Experts of a small language model.
Size: 13 layers, width 256, vocabulary 32000, 87M parameters.
Below are experts of layer 3 (counted from 0) of a mixture-of-experts language model. Rows are named router (the router's row for the expert), gate (a neuron's input weights, with its number), up (a neuron's input weights, with its number) and show model dimensions 0-255. Each number is 128 + 32 x the weight over its row's rms, rounded and kept within 0 to 255.
Before each expert's rows: "gets" lists some tokens that make up at least twice as much of what it gets as of all text. This comes from a sample of Wikipedia text that the model never trained on. Tokens count by the router's weight.

# expert 85
gets: ".", " through", "\".", ").", " from", " with"
router [149 155  87 143 105 173 148 101  64 157  63 154 169 101 127 124 106 134 165 110 153 101  79  76 147 126  97 104 150  86 173 165  96 107 127 118  54 134 122 125 152 125 138 107 102 200 157 201 105 129 166  99 152  87 117 104  87 101 199 112 182 140 168  99 136 158 146 142 176 101 153  85 183 128 146 130 135 151 134 180 104 127 118 140 119 187  76  96  93  44 116 113 192 134  81 108 125 153 125 120 135  71 126 127 113 141 121 188 130 172 136 156  65 119 117 159  84 123 123 144 124 105 126 124  98 131 172 105  72 165  75 123  88 117 132 117 126 190 195 122 153 182 128  72 129  65  60  90 134 103 130  82 173 191 107 118 107 162  96  98 158 169 140 170 144 176 138 168 118 161 117 160 130 120 115 137 144 191  97 182  79 136  81 142 123 142 160 157  81 154 110 154  71 126  93 170 147 138 159 148 156 146 129 103 158 138 135 117 103  75 103 151  91 101 183 149 146 135 115 132 134 156 126 110 146 111 106 104 121 132 154 128  47 106 124 180 131 102 123 152  82 126 117  89  66 101  97 134 115  78 155 144 121 110 133 158]
gate0 [104 133 172 116 169 101 162 103 108 118 135  81 179 124 117 113 163 151 131 160 161 118 167 130 138 103 130  70 186 121 162 125 166  87 230  66 137 109 116 122 162 119 144 118 135 131 152 119 178 102 126 185 117 183  88 174 119 125  93 122 114 118 138 146 146 142 143  82 116  90 185 157 153 113 116 167 166  73 143 114  43 119 164 102 112 124 127 128 130 132  84 147 139 133 176 110 151  79  83 116 163 112 188 159  88 186 108  93 151 111 150 146 149  77 133  98 135  83 139 103 162 133  95  97  93 141 152  68  96  91 174 153 160 133 152 151 111  66 126 124 137 124 144  83  87  99 111 124  77 196 143 109 107 147 134  83 149  92 148 182 193 183 118 172 106 158 138 128  79 154 147 124 118 117 145 157 147  98 180  83 113 126 121 103  85 136 104 149  95  90 158  87 110 121 126 132 126  23 145 175 177 133 142 151 126 110 131 153 137 103 109 105 114  82 165 118 133 114 119 185  84 156  97 203 148 169 157 166 124 165 150 160  71 139 123 133 138 163 114 164 117 127  99 107 149 141 208  98 126  88 171 143 122 194 177  85]
up0 [135 160  68 166 180 172 135 109 120 124 119  93 129  95  82 126 120 156  96 144 170 106 143 102 126 142 112  96 159 122 210  83 136 112 112 119 132 142 135 155 153 105  97 105 128 116 219 124 136 112 129 174 176 154 155  94  91 117 145  89  88  76 149 110  89 116 117  64 133  59 132  91 150 105 170 157  96 122 135 133  75 145 161 163 117 158 151  89 145 160 135 135 146 183  98 136  39 123 171  79 122  97 118 162 126 128 125 156  87 122 127 165 100 138 151 110 125  70  80 122 150 146 119  85 156 173 198  97  93 158  89 136 113 160  93 149 124 149 122 136 139  59 143 158 103  95 193  52  99 139 106 111 133 156  59 106 143 133 127 132 149 173 131 153 120 173  76 132 212 191 139 190 116  72  99 164 175 194 113 141 144  92  89  75 136 147 132 110 105  96 118 129 154 129 114 164 167  20 171 122 133 111 132 209 126 119 165 131 135 117  74  98 126 110 124 167 129 168 161 132 139 114 144  99 135 148  83 137 117 137 136 108  91  79 115 100 138 102  94 104 171 134 118  99 124 109 105 152 110 112 164  94 129  75 141 142]

# expert 101
gets: " to", " that", " of", " and", " in", "-"
router [ 95 188 145 123 115 149 157 115 109 149 164 125 142 134 117 129  82 162 107 179  80 112 123 143 128 128 145 151 153 144  71 146  72 188 121 121 250 123 156 119 187 147 180 129  90 140 134 192  97 133 167 142  83  84 171 106 164 133  94 162  84 141  93 141 148 128 123 116 141  87 116 170 145 156 128 175  93 125 119 155 136 149 138 148 135 122  87 118 190 126 143 132 124  73 115 113  85 107  79 178 132 151 115 125 126 111 141 108 101 137 115 192 119 124 157 136 194  78 191 105  92 134 140 157 166 140  55  77  88 195 108  81 120 152 114 162 112 118 157 117  71 112 140 167 134 168  90  67 159 132 147  75 143  77 124 101  97 142  67 107 171  91  47 110 119 123 170 121 132 112 135 176 136 119 139 158 143  92 132  53  87  81 123 153  59 184 121 124  97 122  82 112 191 118 128 103 108 136  82  83 148 100 154 144 172 140 145  83 130 133  94 158  76 115 112 153 154 128 126 153 105 142 137 122 118 128 112 133 153 115 145 141  87 152 176 130 116  40 110 145 151 136  90 146 147 160 120 144 184 113 102 136 110 185 156  81]
gate0 [152 139 120  60  99 171 105 135 177 116 139  78  82 167 134 137  96 146 101 137 153  81 130 188 129 133 116 145 137 113  94 152 123 131 128 144 126 107  88 162 174 105 122 116 110 155 108 161 136 156 135 169 165 147  87 114  74 141  87  75  97 124 131 167 120 167 127 141 163 137 153 126 102 149 105 128  80 103 193 144 152 116 138  65  64 137 151 141 129  74 111 101 156 143 135 146 135 155 143 142 189  74 124 126 110 126 135 120 123 137 141 171 110 182 164 129 144 141 152 182  72 102 107 125 128 120 164 166 132  79  82 118  85 111 195  65 167 105 150 127 152 104 161 133 187 185 137 115 167 124 107 127 129 162 162  77 148 146  64 115 152 148 163 142 114  83 172 126 197 187 192 147 153 136 124 155 189 113 161  67 123 136 143 102 110  85 112 157 131 133 162  95 159 151 144 187 170  52 184 145 105 121 117 130 141  50 116 163 138 169 177 145 107  98 133 164 104 206 102  66 122 134  49  84 100 103 156 152 133 125  81 134 145 142 148 160 101 117  56  99 129 131 147 143  68 138 101 122 137 130  95  99  95 137  76 190]
up0 [122  38 154 157 140 158 122  82  92  94 161 131 132 108 149 137 146 121 136 104 119 151 116 174 115 159 108 140 133 138 137 100 128 203  88 101 146 122 159  91 114 115 160 129 172 115 123 121 149  91 133 107 156 135 134 132 152 113  46 177 132 139 170 161 128 139 160  83 120 141 169  95 136 135 115 118 167 169 116  80 117 151 174 193  92 144 158 168 125  82 148 153 102 133 186 154 144  77 216 143 150 146 127 155 115 139 159 223 117 187 138 103 105 126 102 133  97 125 158 182 105  14 170 153  70 150 146 189 118 122 171 161 153 169  60  96 118 135 127 153 181 188 170 128 115  99 121 149 141 128  72 163 152 134 137 157 215 140  53  97 145 101 110  54 142  88 116 146 169 177 109 159 125 122 163 119 124 126 142 126 118  69  77 120 113 106 129 129  93 128 121  74 133 128 153 146 146 106  91  83 152  95 125 109 117  89  83 112 117  90 115  92  82 145 147  88 107 151 103 157 157 156 142 132 151 163 135 148 124 115 141 151 178  96  77  70 142  99 129 114 115 144 120 175 141  65 132 122 115 154 145 111 156 198 134 104]

# expert 96
gets: " to", " and", " is", " not", " would", " with"
router [154 120 136 129 128  74 103 111 102 140 112  85 106  80 114 118 181 182 107  74 112 104 112  88 156  89  97 124 111 166  98 107  65 136 173 151 122 105 137 126 119 173 189 191 124 160 139 137  89 115 159 116  55  76 127 106 118 108 150  57 165  84  95 129  87 130 149 106 160  96  82 142 127 202 158 136 170 175 141 213 144  78 155 133 120  99  87 101 144 139 192 141 127 155 195 106  82 171  85 141 176 111 106 123  99 192 150  85  82 137 102 130 121 124 131 171 128  87 157 146 131  75 138  82 126 125  83 147 148 151 108 160 132 136 138  80 151 151  81 117 112 118 173 177 150 149 132  94 123 183 187  98 165  64 159  91 136 148 112 140 120 114 132 154 114 108 150 146 121 155 176 171 173 109 160 162 161 152 115 144 136  90  83 170  83 131 160 112  95  97 117  72 113 132 111 104 118  65 121 122 119 106 164 207 156 127 123 145 127 135  79 154 111 132 125 173 158 151 118 139  96 117 162 105 182 124 184  91 127 144 190  88  75  83 176 118 130 171 111 156  78 159 121  97 121 160 113 146  99 148  81  83 115 139 159 138]
gate0 [117 149  87 128 113 129 124 159 146  87  89 141 163  71 101  81 119 153 143 123 160 107 100 193 217 155  92 151 129 163 126 170 133 129 130 106 123 113 175 158 101 179 161 100 148 110 130 103 169 138 115 189 152 158 122 116 128 197 113 109  64 137  78 173 118 171 158  95  58 113 124 133 110 134 132 146 139 123  41 136 119 128 117  84 142  93 175 140 108 114 118 129  83 129 113 141 148  90 102 129 128 156 130 140 141 181 162 145 124  63 128 157 116 133 140 109  78  94 198  90  89 136  99 137 127  96 140  89 140 172 113  87  81 141 105 104  99 178 136 184 109 137 127 103 134 116 153 158 158 128 158 112 125  90  76  99 170 127  86 152 118 182 148 112  96  98 150 178 115 128 163 107  94 121 137 116 120  61 127  99 229 170 103 140  96 144 170 156 163  71 154  93  84 100 157 199 134 103 149 169 190 147 119 139 189 143 109 169 131 104 113 103 188 105 121  93 152 102 183 147 112 113 127 125 132 135 117 122  89 103 127  63  12 115 151 123  88 155 192 129 115 148  97 109 103  90 130 156  87 174 114 106 138 134 156 127]
up0 [ 85 137 115 159 138 117 123 104 109 111 135 189 124  80  56 142 102 156  88  77 145 175 135 134 121 121  94  97 134 142 113 149  97 152 119 160 132 157 144 134  72 174 185  85 113 181 127  83 165 150 112 152 132  89 176 114  88 157 117 130 116 112 128 193 130 127 150 125  85 142 123  52  61 122 153 181 115 115 109  99 202 180 133 135  71 150  86 123 113 132 120 161  88 131  95 134 165 110  64 162 147 100 113 129 108 123  22  80 133 156 109  50  76 159 115 151 146 117 159 152  66 150 104  92 109 108 164  57 132 172 152 150  96 142  93 117 116 166 143 123 130 130 112 181 111 127 157 123 124 149  89 165 137 100  67 112 145  69 130 107 114 104 170 129 106  37  96 104 106 137 101 185 162 101 130 187 121  52 130 136 171  89 129 154 175 148  89 137  90 107 110 150 119 158 150 104 116 106 140 149 132 146 141 172 142 102 110 136 114 144 164 134 122  89 144  85 150 118 162  73 111 111 143 167 184 133  88 158 155 100 224 107 138 105 131 107 104 125 117 117 124  74  95 105 136 177  86 116 124 102 147 138 148 166 165  93]

# expert 0
gets: ".", ").", "\".", ".\"", " after", "y"
router [218  63 153  71 164 139 170 126 139  65 117 160 135 153 109 155  82 143  83 173 126 112 101  97 115 141 115 150 194 160 172 184 126 167  89 162 167 109 102 110 135 114 124 104 123 127 128 120  91 120 178 131 160 184  55  86 153  91 196  71 132 133 151  83 133  63 100 168 175 139 176 122 152 133 153 104 120 100 180 143 119 132 100 113 112 168  93  69 159  30 140 138 123 107  99 108 135 171 157 121  93 161  95 160 104 116  83 181 120 126 189 134 130 161 151 177 123 185 109 104 133 162  94 137  87 114 117 143  96  89 141 114 145 104 154 120 117 107  88 128 131  96 135 142 141  80 162 112 132  81 122 113 146  89 102 127 160 159 161 140 183 117 124 135 179 128 138 198  82 132 111 166 154 177 187 115 103 159 118 107 132 148 162 148 105 151 164 127 119 124  84 173 157 122 117 148 125  82  55 127 143 115 128  83 171 157 134 139 160 108 129 148 146 132 108 145 182 101  94 113 150 178 127 127 145 132 130 106 184  73  96 188 191 111  92 178  93 140 119 131 164 177 159 137 152 122 127 197 132 106 111  66 101 129 111 147]
gate0 [120 183 190 111  74 133 104  96 182 175 132 152 112 100 145 103 123 113 139 155 146  87 150 165 161 157  81 163 147 161 107 131 155 148 101 136 120 104 108 170 131 168  71  97 121 135 135 136 157 150 156  83  97 111 165 155 142 118 107 111  90 124 121  60  78 116 139 111  93 103  99 144 138  96 142 103 144 122 132 116  98  89 148 156 113 101 172  94 128 156  80  66 152  89 129  54 131 148  98 101 141 129 182 132 119 120 101 118 162 123 136 137 107 170 114 145 116 111 102 118 212 125  89  85 147 129 187 139 160 113 120 135 129 161 135 177  94 194 152 156 119 123 122 111 123 144 124 219  84 106 146  86 138 187 134 209 153  77 140 156  75 131 149 140  91  34 123 146 143 110 133  47 139 138 147 166 159 167  96 161 138  79  54  81 126 169  99 104  97 122  71 155  90  69 150  64 141 111  96 125 121 131 154 139 158 161 137 175 153 115 140 105 128 132  98 125 124  86 132 141 162 123 121 166  74  93  25 123 131 170 151 141 141 111 141 140 107 120  93 128 114  51 154 101 151  92 160 124  75 114 154  96 168 157  81 148]
up0 [170  55 166  87 181 110 109 103 148 118 106 173  90  98 117 169 147  74 139 104 115  84 113  95  83 171  83 152 141 101 128 162 152 102  93 109 104 126  87 151 125 196  97  45 144 161 119 109  80 127 121 131 137 144  69  79 127 122 137 125  98 108 103 128 103 109  87 163  82 147 103 141 137  86 105  93 102 114 145 131 143 138 159 119 167 160 112 176 144 118 105  45 125 138 182 122  48 190  99 101 152 161 119 162 149 158 103 122 123  85 101 104 125 104  82 144 106 141 162  67 109 179  90  61 112 148  98 179 224 140 169 121 148 179 150  91 120 146 118 137 154 105 134 159  77 127 146 138 107 125 169 159 100  72 164 104 116 118 181 158 106  94 103  61 121 133 171 135 151 120 100 137 116 177 164 122 145 130  85 163 108 139 144 142 137  98 106 186  88 111 106 110 129 166 138  74 134 162 105 112 162  50  93 124 158 160 117 130 158 112 168 148  66 154 180 123 100 156 140 105 103 162 159 125  77  88 109  94  91 139 104 165 142 124 138 116  77 146 144 174 187 125 148  98 157  61 142 157 170 123 132 169 122 136 128  95]